Experts of a small language model.
Experts: 16 experts in each of 9 layers, a sigmoid router.
Training: a variant of SOAP for the experts, 288M tokens.
Below are experts of layer 6 (counted from 0) of a mixture-of-experts language model. Rows are named router (the router's row for the expert), gate (a neuron's input weights, with its number), up (a neuron's input weights, with its number) and show model dimensions 80-119. Each number is 500 + 50 x the weight over its row's rms, rounded and kept within 0 to 999. Numbers have three digits each.
Before each expert's rows: a language model's description of what the expert responds to. This comes from a sample of Wikipedia text that the model never trained on.

# expert 13
Opening fragments of lowercase common words after the, a or and, such as cont-aining, ag-riculture, imp-act, p, f, l.
router:466461524433476597436444504593543507504440570469495460465591495486525637500460657557488664475507477527514541565562460426
gate0:530515530475424561483457517577480538533521431543410524452541540506528595540462533484527541498570525442551527426453436439
up0:531464498476549593550525501467497471551461455541487437562620465503485510493548642563468483527574482536491447478522463555
gate1:529514461424551469557471477495490494443489525501512383486572481521427478446529514490452474433592478480525540450549497496
up1:511476474538456530594452541561518428505455520417475521524543435545530533455472489540504501510529556512507569585426548530
gate2:481453503448498495533464470464619454538470507390546477511502430496539605508414517564567483501459440542451477490495507538
up2:426464462503460461471511460461446465471365525531497564592459583544468460493561491443496548502418578482494504486424560499
gate3:502532520536426554504488596573456495540494627535539421520545411408575603529459572503447537516575445562559535520534478470
up3:465511479547447555509460563505477496664507480507432498454506396595487512525563511414506577458501457527529427486417463491
gate4:576518477451474548557572543474615514607529582484497390432549449485477593462514536516434547515476427563496511457482549440
up4:521414559465561459507586454553513454505504513482461509410541466478441581598502521510560619496537447523439546473519426447
gate5:566453500497366571486497528507520503602480431487428489439467516528497558538432489484441592423486520507518540526431398536
up5:424455540491450523489518482522485532561570413514470441527482513498485550541420442597539570519527539490498601409482504580
gate6:510486541491514523424573579525508465530514495469517430530437440505460510495499610456587508569435442487482526489518476518
up6:455523478629514539541464574440587521545545407442491508543520490512491467582580398407475539428451578488578515433471486508
gate7:549458467483501465506553479449521506442493438423416542476431515357484559555472518560484526536441545463431509547552463535
up7:486481550539452440576500496424523489524621502414455492453467561472447481539474537457550548472507508443522438411426541489
gate8:476506521514482525455397503482491461591423539538506548422537465439445534558419511486516555444510437478469502625485522437
up8:433570576521518519532511522474492497504435523541443488531474459564351569490463561578503637509553503467547516385448473529
gate9:466502587407591571442457482522590452486521466538542420480480433471483496496478499509591555419375490513610490532491483480
up9:515460407499514513578446565514540522524491433540474556561448524459490534420566536558492399571486517499412435561540501433
gate10:426421406510511515541535540501430527522566551535443499501537506515511519508370630538504559504490494480588592551477451424
up10:470465458478519407484548472469460513454497506461504453489503493453606540483501539483513519459445580505510498564424618478
gate11:509531522487645511444440514481574527520498476541521422475479422504512511529576536466489514570554434518480420534522509454
up11:545453488456515482502547578481477577537597570524543490513454425541570539504488460458476569570409520500565478527395395456
gate12:451469468454438478536526486522483450551593546496445527509501514546533616576462486561535603509504604410479379524395468492
up12:519635454495438537581558397486467435595538500528509550432472557491527416578443453414578455577481463541552568560463469543
gate13:545547499414491576517550488497577478507450474495534455514484502469523595399548512524622518558408464552491551488581430473
up13:603484405542635548458470605473586537456558488519636544505557502530495503393525574509560473515529557479484466467555509480
gate14:411484577525501563456499342428470636483488568527503457528501527472531499502382567462465522514478515557514547593507482444
up14:493523472521539553515510563487487553568492480575535460412458575441472502509515504417491463456552639436503517539571564509
gate15:440469588481470534452487392489511491449452561433477527556471498503541536473502520413489582457582558461551471601465529511
up15:496506478461519528524510358573546519447483475551465466603537460442517524491469491494577516436495511526519482547476529529
gate16:561512540486529521455516591549591504497475492475533555479492472521493624466527491523490509434520457460445507445538536499
up16:469511497436514412578485446542555359484559544520499595533432528497433550468465473546479488506526465453487496596555518466

# expert 10
Middle pieces of Latin-derived words, especially before -ation, -ated, -er endings, e.g. Commun-ic-ation, crit-ic-ising, pass-eng-er.
router:513511491429541591361478474535560529398451544470526471482549507466523533465464586570539604487492531585510461543592537450
gate0:512548404440539521434488457515519500453463446512547532475529505431508557428559529527500549545473481663533513501420476466
up0:582531549408573604602604524414477503406521490448513447489467494568510599510510412517508497453469528497531429496543541455
gate1:504520530494516461502494471470443527451450454472443452476571451546604492496478527476513444485494547551458462497471628493
up1:401537583495452497549520552546431487535464508495522409584534521510452498524566489544540517439466446451558503475490530520
gate2:533541505437530546420454470415540499475558532421534484474550547474561565516467504569469574511416498439449519507445538513
up2:474396531539552526485428541481463581450545561550490473489456550525518477464465504487443536537467413515515501508472419455
gate3:536506463507511554518467537585540554578399557537457429493541499572506586491413503499588545576503557529460473494512573470
up3:445591577466432563540580462556463505527577485571361543579556399508429453572472530468477463533460465454553508543497385504
gate4:539407439583480454444437364496531562398484473501549608493476412518491546506484568506506509383526530545425470559457472547
up4:549656615463480521526501541503448465558585452470468389558513521487448481473439524531494501595471604475529459450565534392
gate5:453501510623521473490481543474486588558575581541490408440532453508386482579480495513516502517526494591602541517442563538
up5:439603417527585555480582516391489517587529573479464561505593487519436565538549569422538554444547560533529441515493501436
gate6:483471528454562452526539447553462539451507472451451522443492529527563567519422419553445569507465533558489504498544482467
up6:468539496552528392467491458578422514489439477428416548498557460483527631421497466559524505404527470508511512572532512385
gate7:504532520453504656433533510432461474438538525494513456564458525546553529452511547546507463537432537548502492511527541505
up7:553535505497499518515516425454434535504414429485557496497644522424457506551457607426454510490533481493501568566472503456
gate8:478553489563517486525519608489564480556512473510519516428518462454541481464482511510519463502588540497483401459596534425
up8:506530471506445607480466483456479585524469441415503546454547400452521556520417519569523553586500514501436433481505494499
gate9:541497546446462461458433547451549531537508668578406514460557475520447467445478515472491450480551475520507456533539521516
up9:635526503413559476591470551585559570503580522481570550538423558508457547510520458494573518514554556461410484527611477478
gate10:534560500496518610486506443495481453526465490430535481400459536507466533515473511588495531525511450483494541550493497403
up10:436345513536510493596541524492540449476523528447555613594513472489547372549428455491529447495523533472495482426480508524
gate11:399484562528488472413608562538502472525453468488495469488615457546580532527521580515448552552489569511509401443472546481
up11:477499459473506437488536532451442495428452587461419479478416463468475477496502376506502477511490471540541413500454570486
gate12:470527493519572509389516453432421427530398494536501551518471554589473454503459544514623573475502558570389516562507472485
up12:590446566500521492478500631532544528457502438444475562624550448426617528548486544490469514493481472535458455515442503493
gate13:537485516487498472489539508403546575516546499532499476492496451493566518453400521516622541492518557441485518459499513452
up13:355542558540483509520446490458465531490480489571475517548484520466555494519439446536493560463534441464486461457567474456
gate14:495403519460511570513515440447469626482496527484533495476531564590435499393434499516543525503509599532495532474483496470
up14:380532493467443511472541472472460429429447540463536517565559481453377583539496516448489434506472463479568457457510562510
gate15:539528533523530501473436456527518560513556500509594438499413536425552595545479566536385472492463499491489509527524522525
up15:470532486476552506486538424457504568529463471524487566587471534551453561441515538511592423481516535500521533438458524536
gate16:421464459526573567553554454445520471424530488508542534488536487472577462532431479460423443509549512527476502501535567396
up16:525483543537555439410450564463490520457579514450481411477527518428507557430532575528450498548473451577510468427498481473

# expert 12
Middle or final pieces of ordinary English words before endings like -ed, -ing, -ly, e.g. dra-st-ic, inflam-m-atory, aband-on-ed.
router:456451492351529545463526499551513464493460476514507464577448681480504499469493538508505565458515453483516516574591458530
gate0:470521459513383461590497545553530567587455506431497501538542464559531428572542495578442570420449504522503478458524504546
up0:507462509427483418438553511571537493534459504546531527534474569494515506549409429553494521471509520355458498483494537566
gate1:511429508428456504480475548481492465472554520489536493514466570492526501508430505569559499386518527501449525531581476529
up1:499540471426518492598558559442549559441499454474492576461465597407513496483544394479551427503514473549532499416494532435
gate2:457481599510550445384508479517497537456547580524537379550454551543571523464460529457394474475566374597502535512569437513
up2:503551487526412518582523520476578467475466464452552547457527491520490435393451480494553570543469545476564483467522426509
gate3:488468445505449487520425462570573451571574488566461502413477481500510472443491579475444525569467591449485524539563521505
up3:579458474504358476488498518549535471517470532427549498530503436474455460488569498550480482485514527490487463485493542544
gate4:519580437452501537500470544430484385516491578477543470558522495469562410584541579587446533486472456481539545485535522509
up4:507547506529574461501452468471561515488501416355468481471516548546516457419527498340487483533533451543487556530411502490
gate5:612512470466501440504577510503479547452562560428432438502525602505392477499410504451503505512562504504560586517523492541
up5:503463522483522472574392429506401526483452518423500513482510583454558532440503554500507542465499402458533513586464428479
gate6:435473540399471542530563545518480421509476590465479535536463646509395557371462495493433561472485533537461493456487469500
up6:552507517575422436546447523505546553503548555523519499397535438531515506525536517550460502372435503516499414415474490485
gate7:508500529531479471494409613472546548532486506499425536566524506569454439543549556534609512411522539528485523503423559533
up7:445568495495543505442451513438512537501412490539466598515524501517399456533485550488478471544523519566529543510556483470
gate8:570428436509420472506477517478553532435459601466597550500458584550508526533562479379506496545578417510550459463505453520
up8:498559472459528518444547430477508490514481498548513494448559533449464507515438535510564554484436555536503467578470458532
gate9:502466441486418594507451453547559462547494482500430521544451490452552361498510531573453495428439454529439542524493512538
up9:612433464488396543498485529581468466537526476463485602510576451391436483549484500499554521556452556534452498421528542488
gate10:587436500417492571467502538558476505563501422559453552592535560491516464484412491553528469447446489486455414557443496510
up10:531564488471489565450466621574468484413536554474511561496429528454481576534472536479379526529462560474504534521475625481
gate11:560466482613497494504403527429381516515516571572539467595474526419508543520524555530497471475483544540548552476452494552
up11:510543466524519473495538524523543490476416446511472478441535431511466546518586566628450457492435446548487430582511491435
gate12:499479444442529448457570568507539506538566514533478414567511622351589470453599474424526510542476522481499461552454464545
up12:432406475399489424549538536535445470554488480531539443570578444453474511512535493489549490489510514452432412523531519464
gate13:551495496490529521401512540493557517545547481517658554481510519439544567503480503545555504507526411455538552497576471654
up13:456525521545515444488565569443468471496447415438469513602473497521404469465473502415485505487480393542508463420513526417
gate14:492490411470476449479498543463523491533572553520442491483464568493559530381478425532452592528505552577529534421560502545
up14:485516459504550499491542480513552496495502583557539560453542458514535522567516557493480487473601598546536475463503455493
gate15:490419456464473485502470446524511497561499434499564481406470523568431585479466466511569522588457471485593524656569483593
up15:567581472491549424576477583497503520547491508550563496506574429479480451477514416420517472531453555481481481561561506456
gate16:582505556545426504571510605550494472463594412558518480504498510488468513532437562473465582558570393574489556504532430453
up16:539524617438454520490534408571464487442534568483491510507427545537492481562506383513531553558408559437483446468532528507

# expert 7
Vowel-heavy pieces and name starts in non-English personal and place names, often in tables, such as Andh-ra, Abd-ra-hamane, Dan, Ma, Kh.
router:431516523371499488515493552501623492435574558498482484552496585540498502428455513595562490459429547465618425490504471541
gate0:454537542519517422489425469489598511495526461518514523573522550498573462525464542572548538481426451605621527504519502564
up0:441537516429472434546505540478501569454560459440527461517531471486505557530395441561516472489398493572598489496449555563
gate1:479609522457447549481497501455555414558472472442540478510534487452525543447488483528499556480520559502419427545414471475
up1:500511528464574542460505562469349572418506493490526522475493533472460448532421563477415543493468439559485591554560541476
gate2:476491541473426382486490502515545514537504468409549448538544477487507554388514596626573477504520548471541481484516401628
up2:529550446583550541426570487596569593558452485454493455564533511514537565507512465504577537505558537658497643581482556497
gate3:498531524464553536576485419441582519562436518487425520589550582545477446437441466527516472529496501592520484596541505410
up3:476543351536493533580468539521443436509563413562423459499480472446445428440480482503441524435565543527502539538546422519
gate4:512449422564530512504452529501577429505504416488446524465562503500446525387510474526569445549422518428558437398499506436
up4:595589554465494507461442478451505430509379523513453452580521517448460410488559500443435514513517444494483485521471520397
gate5:584539501449404517511491544536467534446496430448490597575494532549403539463562546485562527511449537536506428467538521547
up5:429511523544536494443527507375457552527448548434588454572484502569511476527490541490540477518573510457563537460486534543
gate6:435468523497488507530571546443561465397509483493485495551470530558547499454486471523476474502483546503440457492562517585
up6:474579440547397536508517465517559580451509415480514538457483527483425561600502462526430450502580478513525460469466506563
gate7:497441477448430414563528485495452428515544518552538519546496477485481570479612469579527487520449479614553450503468518528
up7:487498529539459497526508568547526533383411521566458535501502437409497476595506507457506496529486432438600501497621480545
gate8:491506572430540444519515515498613476465438395510470556464506524495510637567402450471464465479408538467543429573474535589
up8:489548578490404505510591500478420596462435634546493512493501408499442521456538508444545580541571482527417409472534466517
gate9:470465484473568510458549447424646476515457518494504513469529573506568543489425382588457449540524486332506442545518483513
up9:478523539545532528436508494476523446577524493509479494489600514498458519462509507522518530406431592507447450454496491540
gate10:585581533443434520487520537552513588442553536534513461542489525463442529482449511441486466471484558535530493499493470517
up10:550529459478489348549514432542473420471444493476506482554473523499566506481539509477575461516444592484371430546417552464
gate11:470500498483494450475483525445609425513486512490473454494464478541528513473437447422599482511514581503517418553485515565
up11:461509571519572558487435617504534545573484481504402497508566546452450377499596451534497477548428581499489539512553631543
gate12:483610484493528519578469558485588454441538439490548502423433539512519583502451520520527460537468553517595470456547515594
up12:406428434460490535547524388473557437409536513494522431476444472496485434464448470503435436442553547539583412529571567551
gate13:459546564528482454437597508485474611378562565439526480492475513445578520483493597550547466529462454511473480549535457469
up13:506500521390600466488471482486543460512478523422536527471530543446458578486510398503389453554483546439538430546512587544
gate14:542445498385482450427469546512471441539535427409511540553495548505507545542526420545487426518446425474484508467481517486
up14:463441553460570499513544528451507461447543444565568490594556465519557427427472500471415449586557488461463434545510465489
gate15:382509536416416455441524519471524446512540421478464398531522520509479465487406542494501571486464477497524463505577470535
up15:572489524510558525494569562522469484560506558509555437420411475512485462513458476400520493533503508449457597502471454521
gate16:603483503474538544528494402523454414439497487583585442529512468594550469469495548582650561446513466532518540469494436551
up16:460486464534563521443461462440484491599507486465489546451506575505529464473400526478502467575419531520394520499507406507